Weights of a small mixture-of-experts language model, trained from scratch on English Wikipedia.
Size: 14 layers, width 256, vocabulary 9953, 92.7M parameters.
Experts: 128 experts in each of 12 layers, 4 picks a token, a softmax router.
Below are experts of layer 3 (counted from 0) of a mixture-of-experts language model. Rows are named router (the router's row for the expert), gate (a neuron's input weights, with its number), up (a neuron's input weights, with its number) and show model dimensions 0-255. Each number is 500 + 40 x the weight over its row's rms, rounded and kept within 0 to 999. Numbers have three digits each.
Before each expert's rows: "mostly gets" lists some tokens that are sent to it at least half of the time. This comes from a sample of Wikipedia text that the model never trained on.

# expert 63
mostly gets: " –", " —", " -", " +", " $", " −"
router:535496498459493466520479528489489561427511530519485540565522522528492488469522525460482535505514468578440544470508441513501528539504468560600500497539470593467463496464530473489454505449477448490503431542503458500482491453522554445472521509507483516449550584568454455470495441430457596449500531501545515457482529567608539538534494497487543533535519500478512437514521437490480428562493439562506503518430467516469479503455443507495582477482539497519446509530520582514504516466470534523526484504473486373553476452493435506480478512480421501529491436501482513527549465424454469485505554524493513507500483480505422472538500478435455487414478444543568548498525449506466485527515422495515495500389549538488546527495475440537454469515417526466504486526459576433476562502536480
gate0:603484485508466460525553427449513446506517576514432463484449520478464437414490503504412485586483504499529496521513569418496507489482588408433487479479433588503463460457419497453502519441468444543532472502482583407502419563544597504505486515480505490511528522488477489496533449500508547570488432476500553470467496489582463436522458513504525527501475396513505538539529498558446486484538510528511504536520475513518481486549528499497428463473496508496553470520526491474543489464493521471545485472501476481544490500499458530478570486519484536476484488601496545542529505570471503521469518457467486428533540509565494528478526486516529516530498464530539555584506503481501539455484597507491511460481469517463483511482448565497508466468466446418537407501485583525568453477486508
up0:405480543483525513482460552497501535446530433471580509429579495520555620522493519504560518392565447464487522490479472552485497488499440563491553564521572431514547493531602500508510450554495532476462578469500436573523528472481386534485504480498476495523477487528495495518452568488466459455522536500521463474530504518473513555458507518527479451488515595467480456489492500498598511529447450492546506451494523504510499486491497498477562511520489493508509525481496462543443491575473461531450522516527491507469496474496556442489464522468490528524531446412465448469492493498507480477531427537546518614524470468430471455521455540475468478503492478435461413413512447530527466492457463503488475525493523411524505486499547527473539531530516544553476595458523414481473508534505520

# expert 15
mostly gets: " (", "–", "/", "(", " [", "{"
router:562488467416514484531477495478476528383494522498485537497458433449518532481581532517511543569541540499488570558482485585518501504499529574534463506577412522521549426512481531558516516458464445491505454448439459501571483495497457479472557516521495501528560494492535446535511441418504519473498500488512496404524477468509512532501455519425509510536519519487464479526485460430417547523493480510515517529471450510508457494525421500529586478510532547527556533493518525524429565537545535517512546510509512469478530492494531562420481506519440519462482368468438506542513459496474521478555558506460525515541508479459481423513528582439484497419418459473518519487511508501483524507492469470552474522400508482475545501455452410508531477519467462545450475525459566472458538508561561
gate0:459464447496529543489491484514502513429432555475575471544463487498521466547432538493527440557509508489551469531499492463493466458564529548415488569422506490517517493530556496474473562526515511488540539531460494459514523527551441482510495467543471513458450489493487485485530483532464499464528467437509422468486546510501478476548515535456497525435507582490565501536497454477592502521579492537515507552510536498487481505482506515528571463507464517497464513421485488457384497426491404543501510538502494492521454530398427487511428485496495513517444470447477501487498516513421524505582498500466419422587478497438479536509578460558474517478473504474528530479599482489527572477505483456513532456525541581511613501476491432524512529451498578436470472534510566530490483443528557
up0:516517533527502477529520530503551536500547507522484532458518455433463559534482474569508520556508462469495500452489451568532498516479522528527520426550507495445510447452508500514526517474525497471517535461438502567499480481518465550505520469366466473468573574548571475486471500560481472565477562501517478477571473445452509542545453472534450498508450493549440505512554519529454486457415522497506478457385471529558498534453532522582441493528485530536568483530522519523540475600490510506501460471507500457529513527551534474385532515501561485497459579478474518571393461473476496468513491480533541478500521525545465400496435531445508534505468523508446503477391556429536463518485547518548531497499524410576437444526494518485566491486532453514488503486489433524496464489516495

# expert 54
mostly gets: " \"", ".\n\n", "===", " =\n\n", " |\n\n", ")\n\n"
router:527454485408459413560539546473496513490518502484421527505528520505464501496583509506521488518507544489422535572541479572483494516531494529537485481512474538594529493470512488479546489441455471494561555486503498497518472483540482557494559489484487475568511520510525507494418500488490506494573460399524528483499493451516527519531448503474544533526505430494495508545508440371407480491509395511522505512479495517508472570471467541412459518567519499522495496522532505469469504569466476548563515494475484446505512439473505551470485555500493487499506462487448522548509478519467560488517530511584497440503542471391405515473496528407491480463468515468504586482512533483508384514585485484524518506407573485484509516444430486524478503556505504494572506452482558491444568434526535
gate0:487466575527557476512502530408490507475554448481472479474467528424491502522506522522533455528510502449528484555509507464559500490465465541465558512551501493463575464520453569601525525551500507462444459527570472453557493496514530501506558517461573451490465490522513442488552519447526452438484537550488543503512607501529492468536515476497553492454528544461525469462492458486434485517391503463565426489435477450494485494547484546573463446500456435464506520532508524572524526457514559544560479554599494526538537513467559528593504496538505530518466533556491473570524463431529506488487471466491514532490544415493559469433531485490472501556482475464513515545533545487469517504476523497519479605557429543470527556506463466495548450576542424548476463478489441513486500502437464
up0:438504541544525470519486534418498506452576416467480487479516519431491487548509486538543463514465509443549487548510470465561530496486473578481536513560475488508518455533482556568540486527505520451439470553571484424589491531530534509491534550478546449505463535509494460453516501490508465463502549537510545499541579502520478496518528469453568503464526555475541487457518420489417493511409524479570400467443459430509474499519471597555461464503448446462475480530490492579505516463502550556510484518581489541517523447455554525587508481496487519503471524567475462573509481420566475507500491482498474519500543456505588486452539492458465529556505456465505527511527530466460490519508488504524485560538410577479494582526498490451572433581525434534512461482472485507453502498452496

# expert 95
mostly gets: "%", "100", "000", "50", "500", " million"
router:552464433463484471512429570516556507520494522476515566504493419446498549497547529565499531486583501509452545509528485469537456500556475494607490467574478583569456411485525484473454521505405446471511516545507432535480499430510520508465557494509486505535503453533501461546468442496487577448487465475511466434539433500521453560553413499479475555515573464471444520533504466498465455554579471557470544504452495543429458489472482529547482492496490545511457513566529501470517574525516503514548455467484515519530525485495454523465466550496517507537541509413458521572525475485472550503571508474520483435529510500482530471563498499460507434513451503476523546484554475483443462551537461472579500484439521516526512505504482474514478454560453515391450472496448571452455568497441509
gate0:476444452533485544430463545517464476485477525515486515520563487469391477553467527487540521506472428495491491532443487518480476513524507485498526438518497508507473469474569583530496498533522488479544452466503454418584453473457458461427536560520515529448506528512476444535537442529613492427547533554539514464484516553520458490468407581464520468548504499461451469506478536421469499512504479509543570573467458500509470537434511496471499474514488535478477520480460522454509563483495505492544484529542474514510443535429553489489496485439562539512469511541486461558523494505550498503550510469448396536536451518469489485501445566513530510410464448459543569536523532410454556449477490553520474449515464506542491524449466408507536478542445519514537483542399534541544499565553545
up0:517500436523550497508540542496463491399558562533568447530478483502500513460468517530504562475477516541444532558519492484515468517475528515509527517516500490510504481501526484453523507497454546501532483530544513477509539388528533488511482482395482445465492476500557453539547441556516479472524474471514517512440460468528505459471507506468489537497615497497479539530523472545486510537530473426524601520592463512433475497493499447472504455471481530488439525513517510553493576479494497448500392481553481484588493545449530588528533465602544493481531593537455495562585484445487584524478513474420452536532498524529464423516504522493514531551480462476559560501485497510476527423474467493521503477491524449503526539447479428511504559507527558525577467536522593561541472573453463